Weights of a small mixture-of-experts language model, trained from scratch on English Wikipedia.
Size: 11 layers, vocabulary 16384.
Training: 667M tokens, 10183 steps.
Below are experts of layer 4 (counted from 0) of a mixture-of-experts language model. Rows are named up (a neuron's input weights, with its number), down (a neuron's output weights, with its number) and show model dimensions 0-127. Each number is 200 + 30 x the weight over its row's rms, rounded and kept within 0 to 999.
Before each expert's rows: a language model's description of what the expert responds to; "mostly gets" lists some tokens that are sent to it at least half of the time. This comes from a sample of Wikipedia text that the model never trained on.

# expert 17
Closing brackets, mostly ), after years, numbers or translations in parentheses, as in (1958), (write-in), (edit), often in lists and tables.
mostly gets: ")", "),", "}", "]", ").", ");"
up0,200,207,202,207,200,227,161,195,195,205,172,263,254,153,136,203,187,213,172,181,165,220,170,220,185,223,231,197,205,212,203,149,165,166,173,157,219,173,244,197,208,155,221,162,142,153,180,193,209,228,209,217,237,219,229,186,173,181,264,220,208,179,227,250,174,199,196,223,196,170,170,261,240,229,209,195,262,189,243,163,287,238,220,186,220,215,206,263,184,202,241,183,202,211,198,220,185,181,177,175,201,225,168,158,191,192,246,200,258,201,161,162,177,189,242,148,198,210,239,223,217,194,200,169,197,148,206,197
down0,185,233,159,201,197,217,205,198,248,235,188,164,251,148,220,184,191,210,143,217,222,167,191,228,177,195,190,217,246,196,219,217,200,165,208,225,212,189,209,200,149,172,220,258,294,214,182,172,193,191,148,199,186,175,144,215,157,218,189,201,200,243,223,136,147,216,187,179,201,172,246,195,232,166,167,203,184,290,222,182,202,173,191,220,246,218,169,159,236,191,219,242,197,237,187,175,162,238,213,232,168,186,208,142,185,211,215,193,154,158,252,198,259,226,201,169,187,173,184,201,236,184,195,213,206,223,185,194
up1,246,233,208,193,160,206,239,196,200,201,165,226,212,215,202,220,217,212,224,203,230,186,172,195,214,221,225,181,190,185,216,232,185,263,244,131,236,186,150,247,154,196,193,208,247,238,165,188,187,196,153,241,200,212,231,166,147,199,238,217,182,184,193,218,172,170,155,185,218,159,161,294,184,213,183,224,247,182,213,262,196,174,167,208,219,182,158,206,163,191,214,177,299,215,178,179,153,210,240,182,211,156,197,155,229,195,167,216,212,184,229,186,183,205,242,190,173,166,198,260,184,219,197,213,231,226,206,180
down1,204,187,202,231,213,203,228,241,192,239,158,250,190,198,219,202,209,172,223,250,235,224,225,169,243,240,224,182,194,174,230,161,242,236,144,199,180,195,191,211,183,201,154,223,175,243,186,217,133,230,245,202,194,198,200,213,223,187,228,221,246,129,156,231,161,201,180,172,255,225,229,236,174,232,244,191,154,185,205,193,187,172,264,206,180,170,158,205,173,170,187,136,186,205,160,225,196,250,239,234,181,202,155,161,205,166,179,168,184,158,214,172,234,198,186,184,226,240,201,239,195,175,178,180,135,198,233,208
up2,219,220,211,190,194,157,194,208,208,156,247,146,181,239,204,204,197,177,274,151,239,164,186,187,208,207,214,193,202,205,192,223,226,161,196,206,236,204,202,219,254,245,187,182,224,196,128,150,178,267,216,180,225,194,184,177,194,183,169,227,199,223,215,164,216,260,178,160,248,208,214,187,197,165,189,199,200,206,178,225,168,208,163,222,191,219,150,149,209,241,235,203,185,250,184,241,190,197,199,157,196,235,224,226,194,187,149,294,196,208,205,252,214,220,200,196,177,173,168,120,198,211,192,235,146,161,178,198
down2,220,193,172,224,262,155,198,220,251,180,176,288,205,198,191,180,200,229,182,139,186,180,206,187,169,222,203,242,213,161,212,191,185,181,208,207,235,251,253,173,123,171,201,179,231,212,171,138,189,209,183,185,214,204,152,195,168,170,146,176,157,227,223,205,201,215,218,215,184,237,207,183,186,207,219,223,173,262,193,153,202,159,186,219,237,199,203,219,239,185,265,209,156,167,173,132,158,162,179,186,192,220,233,203,174,252,186,218,177,180,218,207,183,241,219,247,208,229,198,216,204,175,194,259,228,209,212,174
up3,211,257,175,216,199,201,173,228,231,281,196,265,176,161,195,185,262,195,214,210,192,188,219,205,243,179,213,202,177,210,231,194,225,179,163,184,220,189,209,254,223,162,186,216,207,225,179,229,196,220,203,228,209,192,211,199,229,183,237,197,226,165,210,206,214,230,166,180,198,139,194,181,218,240,150,178,160,178,206,173,185,197,226,207,210,214,148,246,201,208,269,274,184,253,148,202,143,179,182,183,195,167,191,180,179,162,267,213,165,202,204,161,176,203,250,178,127,152,219,214,172,204,169,264,195,177,185,202
down3,167,155,201,185,259,232,208,188,207,261,190,257,202,212,162,226,235,174,242,233,213,171,193,261,208,179,207,199,158,210,238,150,200,224,224,246,187,163,203,202,216,227,166,190,203,204,179,244,172,230,209,231,222,245,221,171,188,182,186,208,224,199,217,248,207,239,187,233,135,133,202,158,211,259,162,206,163,207,168,147,162,163,193,228,226,197,174,260,174,226,180,219,174,204,161,195,161,217,205,220,187,189,216,185,162,195,229,189,175,163,238,162,177,200,199,143,188,231,206,231,187,258,151,201,222,174,163,218
up4,200,205,209,217,228,152,189,182,199,189,208,163,212,241,177,188,245,197,180,165,220,213,217,162,204,189,194,170,218,154,222,152,213,238,168,252,187,185,218,179,211,188,266,211,165,159,244,211,185,197,183,193,192,198,110,168,187,213,202,201,182,225,213,227,226,198,186,128,197,215,236,176,251,198,243,190,163,258,223,230,177,259,158,224,193,163,189,114,198,165,172,208,170,185,256,170,228,162,217,153,213,250,213,244,223,170,207,174,238,188,215,222,237,187,254,211,203,223,171,177,174,195,192,215,173,231,233,171
down4,189,172,230,154,188,209,118,193,191,171,152,180,161,245,272,168,229,201,252,205,120,192,230,243,157,210,201,200,202,231,205,207,249,196,170,240,252,207,195,222,179,186,217,153,244,226,265,196,179,234,206,173,187,216,218,196,218,247,163,204,184,188,217,159,175,229,220,225,177,210,209,157,186,150,166,134,153,193,197,171,242,213,206,156,237,220,188,215,273,221,208,203,244,189,179,218,217,259,200,184,178,216,166,178,189,235,193,197,227,181,191,172,229,178,167,181,226,204,192,232,207,210,190,180,170,181,207,210
up5,173,214,204,228,162,205,229,184,220,193,236,220,268,226,196,197,236,184,183,222,208,188,232,149,196,227,215,166,192,232,233,196,195,239,167,193,173,138,147,173,163,227,136,215,186,219,143,183,208,227,243,206,232,216,266,224,172,166,174,170,180,186,185,204,127,202,172,180,208,178,210,259,181,229,219,176,208,144,222,204,215,177,177,251,219,152,206,190,218,181,182,215,231,225,158,152,179,168,210,190,219,194,227,170,199,225,175,280,243,211,174,237,176,149,244,183,208,232,213,222,156,155,195,179,223,205,227,197
down5,179,211,206,165,146,214,197,193,223,187,213,191,208,178,211,264,172,248,163,199,214,261,198,161,222,262,234,147,208,260,215,148,204,201,202,205,270,168,180,201,189,220,132,224,177,242,184,243,187,159,177,162,251,205,197,222,173,179,219,180,119,157,202,213,228,123,233,132,209,184,203,241,175,246,219,167,224,180,204,191,219,218,205,191,225,181,197,216,208,172,223,226,217,207,203,197,239,202,236,205,208,190,225,214,213,205,149,202,188,217,212,193,171,167,167,221,223,209,206,141,175,209,158,180,213,238,249,192
up6,234,207,151,170,181,196,213,219,205,177,169,192,131,186,194,180,222,178,202,129,255,188,208,197,192,206,179,213,206,215,225,228,176,164,207,167,224,186,187,210,185,224,130,193,157,194,205,210,255,251,199,179,223,226,225,208,295,191,253,191,198,137,216,225,195,185,233,152,275,217,192,264,229,163,209,250,235,225,206,214,179,257,241,183,173,193,172,207,184,201,239,212,201,220,201,207,213,212,178,181,194,198,167,176,194,164,221,189,176,176,245,202,236,163,250,152,199,216,134,210,210,173,175,162,217,183,229,193
down6,249,196,211,206,181,189,203,243,187,194,151,232,218,254,222,229,119,276,186,209,199,157,165,238,178,223,185,222,190,212,214,175,199,212,218,138,201,197,241,253,209,197,196,168,198,212,226,194,173,142,175,192,162,233,178,213,205,145,226,206,163,239,207,170,154,217,233,212,190,162,186,196,209,166,197,264,248,194,243,167,175,162,213,223,204,224,211,185,203,230,230,141,203,185,262,180,163,237,220,228,228,181,229,185,179,206,199,198,209,183,221,131,190,207,145,230,175,219,150,213,224,216,233,151,167,204,172,191
up7,232,193,189,274,238,228,214,177,211,195,221,246,202,176,189,188,179,166,256,199,176,187,241,219,198,182,154,200,165,183,253,151,237,192,175,224,197,233,175,239,182,219,217,162,233,209,238,228,186,228,165,214,188,206,187,216,215,192,221,209,207,160,196,165,175,175,197,168,182,160,185,151,249,235,165,201,170,224,196,179,166,248,194,252,281,216,170,200,141,224,191,212,216,227,182,184,253,219,227,198,217,179,249,162,191,173,246,165,209,214,199,256,194,157,231,167,167,160,153,246,181,225,193,239,183,178,179,144
down7,189,202,168,229,215,204,249,208,186,199,222,203,194,189,160,193,191,195,234,162,231,154,247,222,210,221,171,201,165,223,202,214,232,257,204,138,217,165,236,194,177,209,228,177,248,211,159,204,168,179,134,214,185,168,214,209,171,163,199,176,232,244,192,223,209,197,176,231,187,122,181,231,223,237,179,224,223,205,205,155,146,163,255,248,223,191,197,235,209,194,201,222,171,210,166,251,164,200,190,245,233,203,203,235,178,162,231,188,250,262,235,244,153,214,181,120,158,198,184,178,171,179,177,221,228,222,189,175

# expert 11
Straight and curly quote marks opening or closing quoted speech and song titles, with attached punctuation, plus pipes in television episode or song tables.
mostly gets: "\"", "\".", "\",", ".\"", ".\"\n\n", "”"
up1,188,253,174,193,209,219,189,255,211,179,206,220,200,219,230,210,234,211,227,162,212,180,192,184,205,230,203,198,194,274,236,260,233,154,176,131,174,209,206,239,228,219,174,188,223,196,206,233,275,213,202,208,188,172,276,217,210,195,211,184,173,196,184,164,140,182,207,257,199,157,150,221,173,206,188,204,234,178,181,156,235,218,230,228,181,173,159,216,257,217,237,218,208,187,217,226,129,185,202,197,201,152,198,242,197,156,224,219,242,148,227,182,194,165,185,161,175,195,159,189,208,192,211,156,143,209,197,166
down1,198,218,222,204,257,185,269,264,212,182,167,187,224,252,211,213,241,218,225,178,172,227,212,181,185,127,194,174,215,248,155,194,163,217,210,192,177,198,205,212,189,209,221,193,186,188,238,165,231,199,192,215,162,191,230,169,266,244,218,247,212,257,237,155,190,236,180,208,184,207,197,201,227,219,172,208,198,157,241,219,214,185,162,147,184,181,227,156,200,241,238,132,154,170,189,165,194,155,185,181,207,202,215,157,242,177,164,198,207,165,172,236,152,182,157,197,183,176,226,185,227,210,243,186,256,170,169,180
up2,223,213,195,226,220,163,204,188,154,239,206,173,265,176,239,182,234,210,171,195,206,169,153,208,196,225,234,200,187,212,149,192,209,213,191,241,231,143,145,199,237,250,96,225,202,203,203,216,125,225,202,129,165,224,242,221,238,200,176,216,174,250,173,180,226,242,220,181,218,189,221,166,183,186,178,202,188,203,186,181,216,186,187,234,191,183,145,193,238,230,204,272,215,160,155,219,234,166,203,188,192,206,188,208,181,208,178,171,220,137,241,235,197,193,209,189,202,199,187,165,252,225,175,185,177,205,220,237
down2,187,219,173,198,242,165,221,192,228,182,214,250,136,252,216,149,255,229,155,206,180,221,198,201,195,188,143,208,220,214,116,255,197,218,225,157,145,195,200,196,183,234,212,229,208,202,226,222,211,122,177,156,133,157,265,164,258,188,249,193,206,230,137,170,232,212,176,188,199,250,212,170,175,227,231,187,228,189,195,228,201,198,246,160,216,185,204,204,195,200,218,206,177,237,221,218,177,170,201,194,192,175,183,259,223,175,244,201,250,211,185,196,204,177,212,189,190,193,197,222,214,202,188,224,175,155,215,191
up3,189,199,260,227,244,197,184,173,139,200,198,194,176,214,214,200,207,203,221,218,183,188,150,179,225,211,187,172,196,174,225,176,208,254,258,238,211,225,166,221,197,205,257,238,260,225,146,188,188,167,113,231,203,219,168,201,131,258,231,207,216,237,201,189,183,199,182,209,191,210,214,143,156,197,186,222,231,191,154,185,187,173,168,154,196,196,232,176,146,173,185,209,188,225,200,178,190,133,187,190,246,202,211,281,208,216,181,223,191,219,192,244,204,200,214,263,182,187,211,197,213,169,216,254,225,155,224,175
down3,196,216,231,179,198,207,279,161,187,181,238,181,134,184,214,155,203,150,198,198,182,178,224,201,150,178,171,238,206,192,201,131,204,206,222,189,200,224,147,174,234,215,114,209,204,183,215,219,264,232,211,192,163,195,181,217,195,226,169,213,194,187,189,212,235,204,172,190,205,229,212,223,208,227,196,180,198,170,263,228,167,221,153,216,239,197,215,183,215,223,187,232,210,210,208,203,252,198,167,165,170,246,221,161,199,144,220,261,168,235,178,188,176,203,143,239,197,130,255,220,219,204,264,190,199,203,182,170
up4,251,226,176,228,234,215,169,144,231,225,187,183,223,178,205,171,174,215,226,205,211,157,204,197,198,118,204,218,193,214,147,189,221,205,221,222,209,218,218,238,222,146,199,185,220,201,150,220,241,214,146,172,185,235,152,208,221,239,233,204,176,306,205,241,197,202,210,186,220,198,171,164,217,252,175,240,247,275,154,190,170,154,226,188,228,245,220,207,211,186,136,163,183,179,179,196,180,149,183,229,205,220,212,232,204,212,190,173,221,192,221,246,213,229,186,180,152,183,201,165,207,169,186,184,166,220,191,189
down4,173,189,226,238,195,186,195,260,199,203,269,188,232,218,181,192,172,200,223,238,176,207,132,202,238,217,187,202,226,236,205,198,202,186,222,283,236,162,177,184,234,263,184,194,235,218,225,215,199,251,210,209,211,144,177,216,209,136,236,181,206,175,234,203,188,204,220,187,214,243,230,222,200,183,229,145,180,178,206,208,223,228,156,139,159,187,194,194,190,203,226,186,187,199,262,212,203,203,247,180,160,201,197,187,184,147,195,202,203,216,174,198,140,197,89,187,219,187,190,163,219,230,184,144,197,179,180,237
up5,220,201,161,224,134,202,245,281,153,232,196,215,195,225,251,141,145,232,228,143,161,193,178,163,184,222,239,217,182,200,238,244,223,200,180,179,171,182,166,213,137,184,209,213,235,171,225,203,186,231,223,237,164,144,223,190,262,173,202,238,188,200,135,191,217,192,185,257,202,204,180,204,228,242,207,195,165,221,198,255,197,224,224,214,205,152,168,214,183,175,234,203,222,175,187,178,204,200,207,145,194,202,192,209,214,243,186,200,166,187,228,207,220,137,223,130,224,215,203,190,164,197,227,170,196,204,181,199
down5,216,213,208,229,242,247,182,146,191,257,254,138,216,210,198,193,198,186,165,273,244,151,224,197,217,238,232,203,204,210,198,135,188,216,213,240,272,194,182,197,175,221,180,195,154,180,189,218,219,223,180,163,203,167,153,196,175,203,218,161,205,190,242,188,194,178,230,185,191,170,239,192,199,157,237,240,210,236,154,214,190,215,179,228,224,290,130,182,197,197,183,184,209,227,249,184,241,207,195,166,180,177,201,161,204,195,166,200,196,157,199,212,222,150,191,216,200,225,179,208,210,263,155,192,205,159,159,196
up6,215,260,206,159,233,158,212,236,185,242,165,203,172,154,191,232,226,205,186,203,173,199,247,219,236,243,222,194,199,231,183,240,149,236,226,172,185,219,136,252,248,197,164,197,181,182,185,222,263,183,165,191,168,207,213,212,179,161,185,221,215,185,199,184,185,199,232,197,158,178,162,235,204,159,135,222,205,146,189,182,212,199,220,201,239,215,140,206,228,223,187,186,189,162,238,169,145,224,183,185,240,179,163,197,192,172,270,189,217,216,291,208,260,197,210,170,185,231,232,231,196,203,217,174,195,188,188,195
down6,204,172,202,254,192,210,253,286,235,211,159,206,184,211,201,141,213,192,245,160,210,172,243,256,227,199,222,221,194,176,184,199,180,184,159,172,178,193,172,210,227,173,194,188,167,210,220,206,179,189,163,204,141,210,254,197,249,177,221,205,187,153,224,205,197,199,219,274,182,221,232,185,173,163,156,230,238,214,196,207,199,236,222,246,164,227,154,211,150,213,192,214,171,205,168,200,227,222,201,231,161,183,236,206,167,217,235,149,195,211,241,172,157,179,229,203,205,173,177,190,215,183,144,167,191,148,263,252
up7,190,235,199,236,217,254,183,244,211,236,198,262,187,229,190,224,215,204,256,174,183,192,153,233,223,220,144,234,178,272,175,183,188,219,216,199,208,241,203,202,197,193,151,205,170,152,155,196,165,241,165,156,171,157,212,162,214,195,188,268,176,217,207,197,206,223,162,192,163,128,188,153,179,191,164,220,158,250,215,155,173,210,213,203,220,210,209,180,181,242,247,201,189,185,177,161,242,222,195,203,224,195,206,227,192,157,202,227,181,237,203,238,192,226,252,208,156,165,269,220,174,200,210,225,188,174,156,211
down7,237,178,190,210,210,188,155,192,243,230,122,209,120,187,213,240,179,188,233,149,223,209,179,249,228,196,205,237,152,194,169,224,200,176,216,217,227,253,226,218,156,201,193,174,239,135,209,198,177,198,242,218,201,219,237,212,214,174,229,262,237,129,237,212,160,189,206,222,184,214,130,180,183,203,201,234,199,239,208,209,177,232,222,158,190,204,212,173,172,131,209,186,177,170,228,194,168,224,216,252,190,167,214,215,178,237,177,243,184,186,178,220,143,194,188,177,221,172,221,231,224,168,207,144,204,203,191,218
up8,226,158,204,195,143,244,192,219,155,202,190,232,147,183,199,207,240,199,195,162,186,202,225,181,197,197,154,232,203,223,250,219,244,183,255,205,206,199,211,221,228,195,197,198,252,140,202,174,155,219,172,153,175,170,165,161,208,200,240,247,259,187,217,218,235,226,139,250,162,166,189,185,248,165,185,219,171,210,261,205,151,231,204,200,196,200,183,229,204,197,253,195,226,197,214,200,240,209,224,146,209,189,193,206,194,177,235,200,134,204,168,190,291,206,226,214,206,189,166,198,194,143,156,197,178,164,203,198
down8,213,161,191,221,177,177,217,211,211,215,225,274,194,136,268,165,223,210,220,138,203,195,177,166,156,239,187,233,195,205,164,214,258,188,172,140,198,228,208,172,126,253,187,245,229,192,177,168,204,199,196,218,209,193,164,163,219,239,245,182,119,234,188,189,144,195,196,249,201,193,211,210,193,168,228,201,224,205,211,236,175,158,206,238,165,226,143,197,204,190,225,212,200,214,203,207,232,226,182,176,206,189,185,237,203,216,202,172,169,247,157,186,247,196,234,184,193,189,244,219,146,173,226,215,145,201,221,201

# expert 24
First word piece of surnames and proper names split into parts, such as Mc, Dar, Brid, Dun in McDonough, Bridgers, Dundee.
mostly gets: " Dar", " Ham", " Ke", " Mc", " Far", " McC"
up1,161,231,121,140,165,220,203,225,285,163,197,245,227,235,230,166,219,185,231,190,183,185,196,215,237,219,245,191,267,202,198,234,196,212,171,201,204,197,213,220,178,187,206,213,241,198,214,179,213,194,210,175,195,178,223,170,212,232,179,235,203,228,184,136,162,215,198,210,265,133,203,275,190,170,180,166,153,181,218,184,216,199,242,253,186,179,164,227,195,211,228,200,205,166,175,226,178,205,190,151,166,186,133,189,207,191,206,203,215,197,241,188,154,185,201,183,185,231,232,138,180,243,197,161,236,176,184,189
down1,215,223,151,155,175,202,193,188,186,218,212,171,209,222,236,212,227,230,193,211,178,171,155,179,176,180,221,194,168,174,208,206,236,170,157,232,206,238,203,174,178,216,136,190,221,216,195,175,205,204,188,209,210,260,169,198,242,255,203,182,141,219,210,250,206,189,180,201,187,151,161,210,211,208,179,134,192,237,137,148,159,170,170,184,221,227,252,169,268,226,229,207,207,147,221,256,208,152,220,268,151,181,241,174,191,200,224,243,192,202,264,195,198,222,178,186,233,163,220,198,185,199,237,227,181,200,224,235
up2,180,234,211,178,217,186,219,198,185,205,249,240,264,221,193,176,170,136,212,235,235,234,220,224,245,232,227,211,168,204,149,222,230,183,211,238,193,180,196,256,166,198,219,145,193,150,219,178,187,204,229,190,239,165,199,160,202,78,165,182,260,207,207,260,164,216,165,192,250,238,205,206,211,234,235,194,189,185,213,177,220,173,176,248,186,180,157,202,161,184,192,246,177,215,220,195,206,220,211,190,197,202,177,179,235,177,157,171,190,188,209,233,207,231,201,204,190,181,221,199,207,149,216,192,211,199,122,170
down2,245,257,175,159,222,168,260,220,175,225,172,178,216,164,179,150,212,147,180,215,193,231,236,244,209,202,213,198,181,210,204,198,193,168,232,202,252,183,159,193,198,187,234,177,180,164,212,150,174,204,142,165,207,199,209,153,258,161,205,204,225,157,214,238,208,228,205,254,237,259,149,224,227,227,197,180,235,245,208,166,246,245,188,240,205,194,209,205,186,187,229,230,202,163,229,154,161,223,205,194,207,194,168,192,188,191,152,165,155,206,180,270,217,197,194,197,206,131,204,229,186,220,214,215,234,188,141,195
up3,217,226,178,188,224,173,228,228,167,246,261,220,138,207,199,237,251,214,226,211,143,210,187,181,202,161,221,240,216,178,208,192,188,209,192,164,197,163,171,192,189,175,212,192,200,115,208,229,204,238,198,157,252,125,228,173,202,189,236,224,225,218,205,182,204,160,210,198,216,182,172,217,222,224,173,182,190,283,198,211,165,229,221,130,193,219,236,194,207,213,148,161,230,162,206,130,274,164,183,228,203,182,198,246,186,199,187,175,172,181,171,156,172,232,230,188,184,177,178,236,220,196,230,221,216,205,216,225
down3,223,218,194,198,191,180,225,211,162,254,143,217,162,217,230,229,248,171,186,184,176,191,185,166,191,205,268,243,187,244,178,220,161,168,212,196,179,170,175,192,203,192,91,208,294,205,212,217,165,184,206,202,216,174,227,143,211,211,228,217,155,188,223,250,213,191,203,215,160,195,169,167,202,181,161,219,261,182,184,176,175,214,211,233,192,246,191,182,162,164,186,219,214,185,118,185,214,234,194,258,175,224,243,220,193,240,230,179,184,168,185,214,204,224,218,187,180,189,216,223,184,206,254,225,197,239,184,185
up4,158,227,205,181,209,162,215,222,196,173,253,197,223,177,165,246,156,220,193,181,213,223,165,200,222,175,182,141,217,203,215,224,195,268,245,196,224,181,193,140,157,197,202,247,197,176,175,201,224,206,166,160,181,201,226,242,181,177,184,214,241,227,213,224,238,200,182,176,232,204,207,203,185,197,210,144,207,170,202,101,205,230,182,229,233,176,134,157,192,168,210,225,203,198,225,179,263,212,210,181,132,209,168,183,200,155,242,245,222,222,198,202,221,199,225,200,222,204,228,213,204,271,179,236,191,198,153,271
down4,207,193,179,182,205,211,202,239,202,198,217,207,225,186,237,162,113,243,187,181,219,283,209,161,204,203,209,145,174,210,222,185,180,198,177,175,199,162,187,191,214,214,216,233,222,222,204,227,215,197,160,200,200,218,211,129,221,218,231,210,156,282,226,214,223,153,172,185,154,228,159,197,190,197,200,223,206,239,141,174,119,190,189,231,202,184,208,201,192,195,261,194,182,191,179,247,230,177,172,185,186,200,222,196,144,200,233,183,204,187,188,198,207,164,184,219,203,212,234,139,269,240,194,200,209,214,292,207
up5,230,149,145,247,204,204,207,197,211,164,236,214,220,255,177,221,225,201,196,178,210,176,184,174,230,203,187,221,149,240,197,181,225,237,186,196,194,205,157,201,226,168,209,163,191,220,98,177,249,174,238,186,165,199,224,225,207,201,260,227,226,198,252,167,224,208,194,211,193,181,178,189,224,154,180,231,163,210,229,202,187,192,271,224,142,201,110,167,210,228,169,192,204,135,236,197,239,204,194,176,189,191,206,266,197,223,207,186,237,193,208,158,264,161,182,188,199,193,194,177,163,234,174,195,188,211,174,184
down5,240,232,164,163,206,273,187,167,189,186,183,254,225,166,158,238,214,212,171,216,184,142,257,217,145,151,212,174,188,206,234,223,176,174,190,175,218,258,200,190,160,194,169,217,187,240,167,206,198,177,216,220,190,235,234,186,214,253,238,180,178,209,214,238,184,224,170,227,198,198,149,210,218,211,168,271,206,157,196,190,254,172,256,187,236,229,140,171,165,234,199,152,208,189,127,193,211,187,201,205,209,178,176,186,189,210,194,178,218,175,179,158,218,158,178,242,231,157,241,204,214,229,213,213,222,210,206,243
up6,221,167,185,182,247,228,195,236,171,239,238,158,193,113,193,201,118,250,165,225,213,248,225,162,195,154,209,247,185,254,205,183,172,226,245,177,254,188,200,211,173,197,223,144,197,219,151,234,223,214,175,195,182,184,182,225,191,132,187,179,150,232,176,186,207,202,194,149,212,220,196,184,224,176,162,242,174,206,223,184,258,238,175,199,160,199,236,182,229,244,208,194,170,210,200,135,187,207,222,198,201,181,211,241,166,184,197,214,220,176,228,235,179,256,161,222,181,217,206,225,243,191,207,214,165,199,193,191
down6,207,198,188,210,244,173,206,230,162,261,216,226,195,224,188,234,152,233,197,195,236,238,213,135,170,149,199,235,220,185,224,179,150,180,205,162,245,178,225,169,134,151,204,220,186,228,187,238,224,178,226,212,199,190,203,228,173,164,177,201,178,244,161,163,191,185,190,164,176,193,226,224,249,205,200,283,184,197,164,191,236,226,223,197,150,210,250,194,236,234,181,189,217,216,144,179,180,233,191,176,267,192,219,192,177,245,192,217,238,204,217,180,163,217,170,211,179,175,204,189,217,208,223,243,175,189,254,127
up7,209,216,196,182,187,187,220,223,154,224,252,214,226,216,165,199,196,169,256,202,213,253,244,148,161,235,188,227,177,191,173,214,198,226,200,196,162,224,174,211,200,173,231,224,172,218,191,193,201,192,216,201,241,165,176,213,203,197,240,159,153,196,195,245,209,163,182,191,138,277,229,166,204,149,233,233,174,173,256,190,215,266,203,167,135,130,191,189,182,207,198,184,207,221,198,216,179,172,179,214,219,211,167,213,218,192,178,204,231,172,232,271,211,255,165,212,203,154,168,181,239,129,218,221,194,208,151,218
down7,229,251,172,183,227,172,222,177,170,222,221,189,219,196,188,227,216,201,209,206,207,269,256,193,163,210,186,219,195,219,203,183,240,179,220,199,185,176,196,133,202,201,190,213,127,223,209,228,175,149,248,205,282,221,163,190,215,186,188,216,154,208,241,207,189,168,218,158,189,231,162,162,213,198,195,231,249,143,237,190,175,208,207,198,196,222,154,238,172,240,214,185,178,221,171,151,139,173,168,207,227,210,187,208,230,206,199,164,207,168,189,225,177,276,139,202,217,161,206,207,282,176,230,228,201,226,171,186
up8,217,170,212,183,238,206,212,198,198,231,160,222,246,210,205,223,144,173,218,187,215,160,172,193,214,209,208,159,182,255,221,243,208,215,295,163,159,205,168,247,204,210,220,164,192,207,223,173,213,201,197,228,195,187,233,310,196,204,191,173,195,181,201,228,229,171,198,238,196,186,190,172,233,150,192,212,121,231,219,177,221,181,200,230,177,206,142,211,201,243,191,181,210,255,227,198,200,225,170,132,191,140,140,236,205,218,218,218,186,198,171,176,199,238,218,180,209,134,199,214,188,182,209,194,186,163,236,175
down8,208,195,186,194,219,213,169,180,190,242,176,187,177,270,208,172,159,203,274,114,213,250,242,163,182,217,179,232,160,207,217,261,178,202,224,212,222,227,184,160,187,199,228,236,200,151,162,158,194,173,242,247,188,225,175,254,202,200,187,235,203,146,189,193,196,216,183,238,186,214,175,263,224,179,190,196,189,235,171,251,146,174,256,216,186,224,205,230,199,177,185,166,209,171,206,144,160,219,235,172,220,169,176,209,179,212,207,221,209,217,166,171,192,254,205,188,203,146,195,187,195,217,199,244,143,235,193,179